From a checkpoint of a small mixture-of-experts model trained on Wikipedia.
Experts: 4 experts in each of 9 layers, 128 SwiGLU neurons an expert, 1 pick a token, a sigmoid router, a shared expert of 128 neurons.
Training: a variant of Muon for the experts, 632M tokens, 9649 steps.
Below are experts of layer 3 (counted from 0) of a mixture-of-experts language model. Rows are named router (the router's row for the expert), gate (a neuron's input weights, with its number), up (a neuron's input weights, with its number), down (a neuron's output weights, with its number) and show model dimensions 0-95. Each number is 500 + 50 x the weight over its row's rms, rounded and kept within 0 to 999. Numbers have three digits each.
Before each expert's rows: "gets" lists some tokens that make up at least twice as much of what it gets as of all text. This comes from a sample of Wikipedia text that the model never trained on. Tokens count by the router's weight.

# expert 0
gets: ".", ")", ".\n\n", "s", " The", "\""
router:487506469493475657495518534462487513507528554429517442529404510439502516491557575533506493477608466429545559490521541591533487480400432467556486417532475579455476524588506448532548488516508498580498522520468480467382492453519463483423452438576591534495525558628531544510443487571456531522
gate0:428506466522504613517503528482444425493483524545554600523500485473559483467583480544354493468485571508491554500473516540475592475414470539562468483523586483497515430481493615508494485472503488581412463480545507552456516504521431407496543446568563540573517596582480525556518493461503465578
up0:497458494470499478462523535469483580558515539526538535499357525591440541566480606474533532580389473496496556506499476520511469494603476518518485520512559452538553565477491540448483557414570452415536489509525508482458386498518495497534498573427490545508600399532555576484548521490550590498
down0:577432444493526542478537506543483516542485514532499539578513406512498526511480522472529502481539463469502494591507451580550472491572504491571599509537468456520511529452489436475469399508501557557517456495463455479476621454560543406463526470561542527485598454513500490536594414459527589573
gate1:515482461466497493529491583487446585534497538503542531420504472417529426520555587524489456504453535493449438503599512465431512595536519452496465578441456477537471434409475306481525476466444656558506527428546563496424531501504603521451468491483599496397462484542455533505507410551442508442
up1:483458526417513612474481519506484555465591474387414406495477559529424484529444443480616494519494505529519408503521439491407544442397479475538508492414567438508539559454469547559471569446522475530455500506561485557556604516433507438548528454448528478533417584472464446505511440464530505461
down1:546491546449525537523485481466468540534507413504497515494494533542509497440408402549467455601522424472571448399478497460429492483541573414542449557516412533507474541445413512538490608548483436575530517468550460455499412460542402498427555399518425516492435517449504503557529444467429507434
gate2:509493444451439553513523494417396517437590506481492423458470537497400511480509487499527447526469512420486501540486441467502581446465574459454507396520473506497602552497576612528469415465463543466479478579496392524462559405460412503526475547533548518477538443501535473466434496575427580491
up2:470485476503516489468489420470524461452611514557555498583548473502509553567508548599443431483504563457580457536460524532551443509451586507470491479431460491407542512475457560390474399487586523484459506483561535507439552525524552462476561523520535547402526505510442642452471518465579666496
down2:485441530519450519500549524518550520528531470479516564554459549522546536550516360596495465489545506519488416544540399363472501479530446528442475545419510523527538457427462496610535460556535610496469441450550586518443361476521421532495542506431472551506481471525494416520449398496539425489
gate3:496574557444506543527517499470474440591549506458405524500552439505486384487494461471505452470418451472547484573453500497455455486558537559569527461407470476584481497482530527473532557451415473602478536506490534461539500527551545501543501358523518524531612540582421541550493473474469540523
up3:524477534459559546423590491447523483493513394559505463530469459468581501400611385572532487446483373490569409495471560527435465569487487492427489437393472515575450481543466482554529525520453554558514584423493565454458493542534499548540502426439479507457583458550455529533499560488476523412
down3:560541487523494530556519494535364516523447499463410498542528502557502425502548455487484487453596415470645457494489568449588517449466439481494468486518486552504425509453491497506492572362529482434492466533487506473441509556463440451491509470586531524419565440488584445530458570498514567579
gate4:492508498486522557523521566516468638468558531444476514511489437493458444562492513421452484521494488504490532458419487487516421497523471466468475460508518520446514501490496477492564475483583628534475459527531443378432580475490515427526465509534514515482551567454586471476527484571517485477
up4:433414431435496578477464543572456523484577509494440514556504491471552558535354550557536600606543426495503508430488449489542464450497580488459507572571577529538482482456566507361523452468507534490519433540557354546460573538516577517531537476500413480534510523437541471495469434572502588503
down4:518546448465560479532535473511535523402447501500483554509520519550450544506401454602425419573564474486547439437545509495489521539434548371513459528576479498566446474436439460497476551453417548495514466502516451490519535508529505471467430451552542477596499496630479514469480494506528536470
gate5:550556496471511482482484569485555512455620588472458413405549574499486506537496555408436412503542350419515545531538417586542425541541485456526515529475433489419530488475445422534551580469493563429462508510505528440522555549540514497471589484464572531542528536527614472471519439530536593548
up5:539558506483460567512507491488412420586404432526488485568507563398520550430497396489577496507493583464503448483517560503550512625446444538520457542535597493617442470530509542487509457514538530468500447475500496471509456611443490503463502453555531437497458526590515606524503462428494465472
down5:566584457546507447590471541493426547477470404539633537574498550547465442532438368541486445486508461481467469443488568538499483593477482500487369520517531508507499465411441461493473526457601500495428543459527445499502503478577460559496515478535474507493568572591510518513487493359523475530
gate6:472416466507504495471497493535557399492522484571470416434558512516487586470512584495468486463440530529551445640449542539539500457499496515470498509452580484542456481509521464486438532481523469441538467442515517464441460471456519455410450577540522466557457560520545534425530568490576560462
up6:471525506547493541518487440508412486528458547568473528510485526479465486431521554484531549528513504507464563531494509547518518421449441574550502400549573490455450510413543461574503481497517465530473573518519645429554469650558549492482435527533521540545472542520627494471417557545574509539
down6:475507585500514499434399457531458569504497520524509501654455519588552512536549418549488559540526512463523541501603488368495488409495515450449554446454559512489479396504524589500521493465523518562507584460604460521531541523563507509529591519428498453466504503505465478550436501477524447465

# expert 1
gets: "1", "2", "0", "9", "\n", " |\n"
router:428439463440465610472515433453540485475508444438378540430580503402586519498498545452483500562387521557523476490572474496496521461480511522491419531513519483508494503519429481598531600433499514393549513549547528453499527545556550530571514559450553600494453423507492454590457458472536508407
gate0:523561565443452532529528477468532438485557436448437598466495509535548469508595453585542566541475447581373560473501504525454535544548557465410494571427505447537524452390373566501487563460534467556559495404550509511479404500574557511502531433511556485452416507446494405478540505511489518575
up0:509510513501433511504520550530507446516595465490543476499499430560529383486542497524500491509438450521442490437533425434514508392461541524472467597460478534563514422398431534520551523472495557441562484521407529573526448537520503513430546569546544523424415530470578532474506473548468510615
down0:530517419556490543548516465481417470474536509501446524444516439579547558516497509515542525377526522502548482490465508461504529534419481560510490533454494578440512413466467506504424499452541468537490462503455453466426483550569569464491424415465432581461480589457555471454491423396515457405
gate1:533463508473480534514518481529527484554518466452445532477567415529456547383522498455521417545546614569543496536604470461522462468514531482472516501526437555492508532399454599525505532515481475476555581494506503482537501509531545506511413493469475456443409531536431495491397440452512545474
up1:458508494503518513466512472471458493542464523547464572442466484549509553549494508536617492530479525524537448514527474526450502477537485453477532456439503516497490548621495468480497464507582556495534469446454571472347471509510561550455555515514552582516514562391515529509545546571458354510
down1:396426419433500532514509463404508459536498470441504534456490463458455516458452520545571427486450429521508510489522586461467448582496471469517501481492585589571413565490475514502478519456543562541477552529461551485541541521410566544473533445507458534509565552431549499523643462484531573496
gate2:558570489533478535470535459479531462468531403474491546534522391465500399415590494494464473522432506504472581592566436420425558511471512579509447506537509472474360516448526471525457506556478577440615620541569542459539468526554557433462548518457502450467354544497469529508544481570490516425
up2:577506571422520489490510544506441480428484446486465485470443497449576508485477527575466549501529474537462547560497412458520505510494454497498491370444508493599467501446436483555500503512563418510493584569576462509491472489498437555475453562559490472448490528431541479469515525434520419554
down2:538495564532488515440462532562451455475497523535523468594455502488426566506592537514580550485472512480474542487496483597496483428433490535420587547498481437464545494518557473513514542410542445531524557462454577589570463467513532535569510524556524477575401583507535569492530546530507449449
gate3:533438425437548587440485506507492502565438579435421560497502482441429488454482580583453469481483568414640501486456513448474526578502560483504503545536435474467487523496494374513449496580544566480480501542508557546412447532483416470530546512511451468451452567437494512589451460507504519533
up3:510511460460517457526584440557546478500488554482474516506399551462521362507574491541526433578506603542463488562501497485601573466467587551494528465521511526419538484559424581529525498544498547548466433484471495436401419541569485524481570474552517568424484467562475453472562526453426469481
down3:484575448445495530407541502472572521516487594413416544496393482534456540541569527531420532474559467482526380503517457474482455600500468514485565478431508504419468525458518524616530480477519506469607440519421518542508426508470478485522557452451602460520496527518450525516413513600507465529
gate4:492495405462491632464517493500519493543459446512429542450438456563514506393546455485368485463526332608571466475503536432521470540503591477469478491485509565536484590431477481483527504400462476485460543550545528508490477518535516527584478618483534555495456465560503441482522557404535567445
up4:406463518512520455527451522504517577578485463410545486462552530512535410512486551512617557534480534467412534457459492514480539495490568490580541517477512424535449502502507440549453494543431427412539411520537531542488406320548505530597502461478561460549525546476506495481471434509591452446
down4:491416411555547453500564509474470539517488486456425482419542454381488494407434525446532509463502479437516601453514425475556433461482471535519574437529506481474600466526463552468520472523477563477492558495508471524530551491499412495487504475437543464506485547511460537481469493550536439538
gate5:556524443471510571446491475492532447464497574442461480570490511484620485502575495565482556553495481564455535525520395448493512479585485550479406430493448492588547553499486413487451522476537612518511514493474528529487479479470544448505484491403542456545525532436474479567590415489501452553
up5:499536471528499494506570531507490467481481470500582474518467489527494556492510522586468476458435479533508473509574542497589563525521515523485446543540471480497512413502510517467473494564469453439493524466522487455601608534465511464505555410502507493393508459562565532568523492500475500527
down5:355564536507543478481489504440473538507508413506547509470588530461510522419488456478497511409402539594539440451526478497423582569464448512559451519495481532575545414496499482413538478497429518543508526594529454500502523504452486524535449539559568486522473501518479429471403507564516539392
gate6:444568408430433479472488488516487413412548421532407500478582458524463503443502448601475514536458424433478528511551498582461438555545560591558449546463517472472527491494529474518468505502560516461429422462541515445468496534442512520452653495547469515488417429496519482501448509491536457464
up6:455485479552484508435536529519524547451492583526531500449472521453530527503498355399414529525450473572490542558541426484537553517450559542409499514551412544501471405579477480502441485560550507412532587458423601492488576589396500413547463518552551564515511468409515466524453535426541508513
down6:568480593390488492534535466513559515505488496503582460471492543558443532580498514525539575429585500520535575490516447503411528417565453344513580468443471475512494591464458508574476454574435472562517517540555475472528432601572512570556543432495522494468422428504477504551460467549541504543

# expert 2
gets: " |", ",", " the", " of", " and", " in"
router:491499409434499508536487545428481510495533512501515517493421509528529479449498447478568563598490528424463421495433463518455443507580493493490477522480426544527500479502498430400444375506501520533469508474504450551453495498411558497480625429463409457502442574380438567477594505476516553562
gate0:511570483553491510445530499415436462406506560587534512518472551549495491493523423530475486548494550497430490513550525505527446487586486530453514518556486482517427628505498587385508413493532467457491505567369543488540560482405349494513514508432454457469482548567539580526478512502587494488
up0:486535472457478497469517588446484442501524515608394561470666578502453408499598536509543525556438464542427538507402483581410561391468602549497453466478467493438459472515476506490476482491484460412456484519553464551518501470481512474453481445591502526637581553479547492450513519553520586534
down0:554513445484509506555581515435480602512440437553520493372452569554451535553457526600552456497534510521464524383561450477521491559532432503446436469457577533513564495502461466456467382540557505590572488525382414496441490530622488512403568417528554562524508543533531478487413446431481560534
gate1:465473501603487469480493502441504492529531540539571566542511585532609498449495473444502463518488420534495501475403548558480581556451446412523496520427493545460499491479584550497451447500469439452505423483506508467421505483402484553430602495557465452374459378444439527619558434404436545624
up1:539540522430515506449528475488445476482517448517486521503509476570478408486476451547449564465484480542527528507512589499455479495508430509522533531550553557568515493442480423460458524463566461536477544492495475587566451533465479536482554497557553558506523574595480580470424590520443381414
down1:517516546465551538435547476463468523394520526568453546553514514524523406505576460519461521505479440516514554542502552531429440549525501416487449489462485472478566465528483546411474488487600510565625609513517565564435498489532479519440428477505515449454450583563509536502511486362524598510
gate2:554462546482463478462490496399454500567514493468484563555474479489459514422497511514477567593563451553540527636480485490500430478492536579521638485412588526477573381415517574430423457498519437539477559551487547572447540523532544481440499329515486442418549400495532549481571548545490504501
up2:500474493534522476538496487530516515521414475389436553505585496547483514420532485489629490500552495515531498473489469529467485501435615538521490476454537498510557463332459563491472459553486608522482470518455500444380518560570545472494474441471473521476597419553580548470518566473504575419
down2:539513494583474558540502478503473510543417509521416593482424481471567585519561551495534469516557480528553466539462410446529477437489554554649471516482528568512541504528543588445491477473514463507490456475531505428473540484464513502444443393460593638406556318452555521453574553547585469417
gate3:452481496558482447427407584495526547490461537494551490449491471446513550491455537524444447510462450434418479536510526514533465460566450447485531504427471437482425550558436457539367435473464447422589389500514477451466447536444523484446623534431430504519532510534461524552539463548460481459
up3:456488541486439543569535469513460412559419435496516493540473512614465531489540512502515524425428450574598471574552481447408546508497517568435586439599509399574521532425489481485516558463455472596538572511491503568408466517570486418572449570566543537487431512499408503475405568557596450527
down3:512593516472537565395598500496505438517475568486495457577510462497477489465535516558521537514521442422486503413492517431509528487489361552506457482495515446501596491506525493517538527504515470484463566521515470530604484419549475514528511554425486518401522417555515505594488538417419493508
gate4:408563504562544570423468486413468524478615539564494490490491511527462576492439488553507426463485563411501472444449615547513442495537496497509484498591500459434571549564425420441416547459551580465495458467619512504630603517493534402451535495449460468522450464542563456550530496529468514508
up4:597479519435449555528506494471539566523456474470530552557412503487422494430482420591433542456551526455586507409485475549404380598533460552512506500495545482506494447510480388559499458429472486427458532490499503580455494452559561553433558526415499476560441442524439421517509455465569575469
down4:556432456483501530469537476493447525504482491498456558580502508497370499494477450503417502482539524511483505484660541490561508530535509515468447435561516484501561389612493433398552555515631522589450495506448457540591441489507475485553535377548470416469563489502520507518531501543502446525
gate5:475474500511490497441508507498552502518548456445489397578512536507569463484561563390431512662413427465462525449485487509551368490484495546508473465500475545549521493487572486526479463470511565504566546497564550510506565544581392525521457486416471445466480459559400514486536527458410521519
up5:507439511487499504526530470508540514538448462469445516437480483527486527528497531454533399465416555525519526451519524549495608518498522516525484526595535647471531515506390472634480512438443520492469427536546528520480457472604421431505455560451482511477558423534452539538410499495486485482
down5:557524492444467538503520484464554479523532502477443552567440567542505502486444525527566457477398456483505500422433562536524539510468451471434528478530535432574407578430552496542493494433547523510406410493457509414432562444424484472466564578508446489561472630508534502458433511444520497521
gate6:432479503318454501483507474502491519588570547594564472514546534548539535502484429600523545507513511428474435452552499488533531615628550418543529514431448545419503548388498492463490565485434409478550508425531505438523439502539485463507485476559487513429448460488494501425394442487445472514
up6:562442456475477513452502513461517566582533542529507516559560606525530541465497500551501521554572566515466444482522498488458601563553542526598576483571519524451446519476447533611419475388502494463507514511403478390496467456483528519494507507467522523504481452492545499481476521493578507490
down6:465522547494496455496468486601503490579575523474465502526548464539471467489471491513369457474501557566438586442494472414450519570461576454483509539423550451490471473506552479449491636430508475548503518599434506502524477435517527580467476590464494558485458566482492427537505536476553484460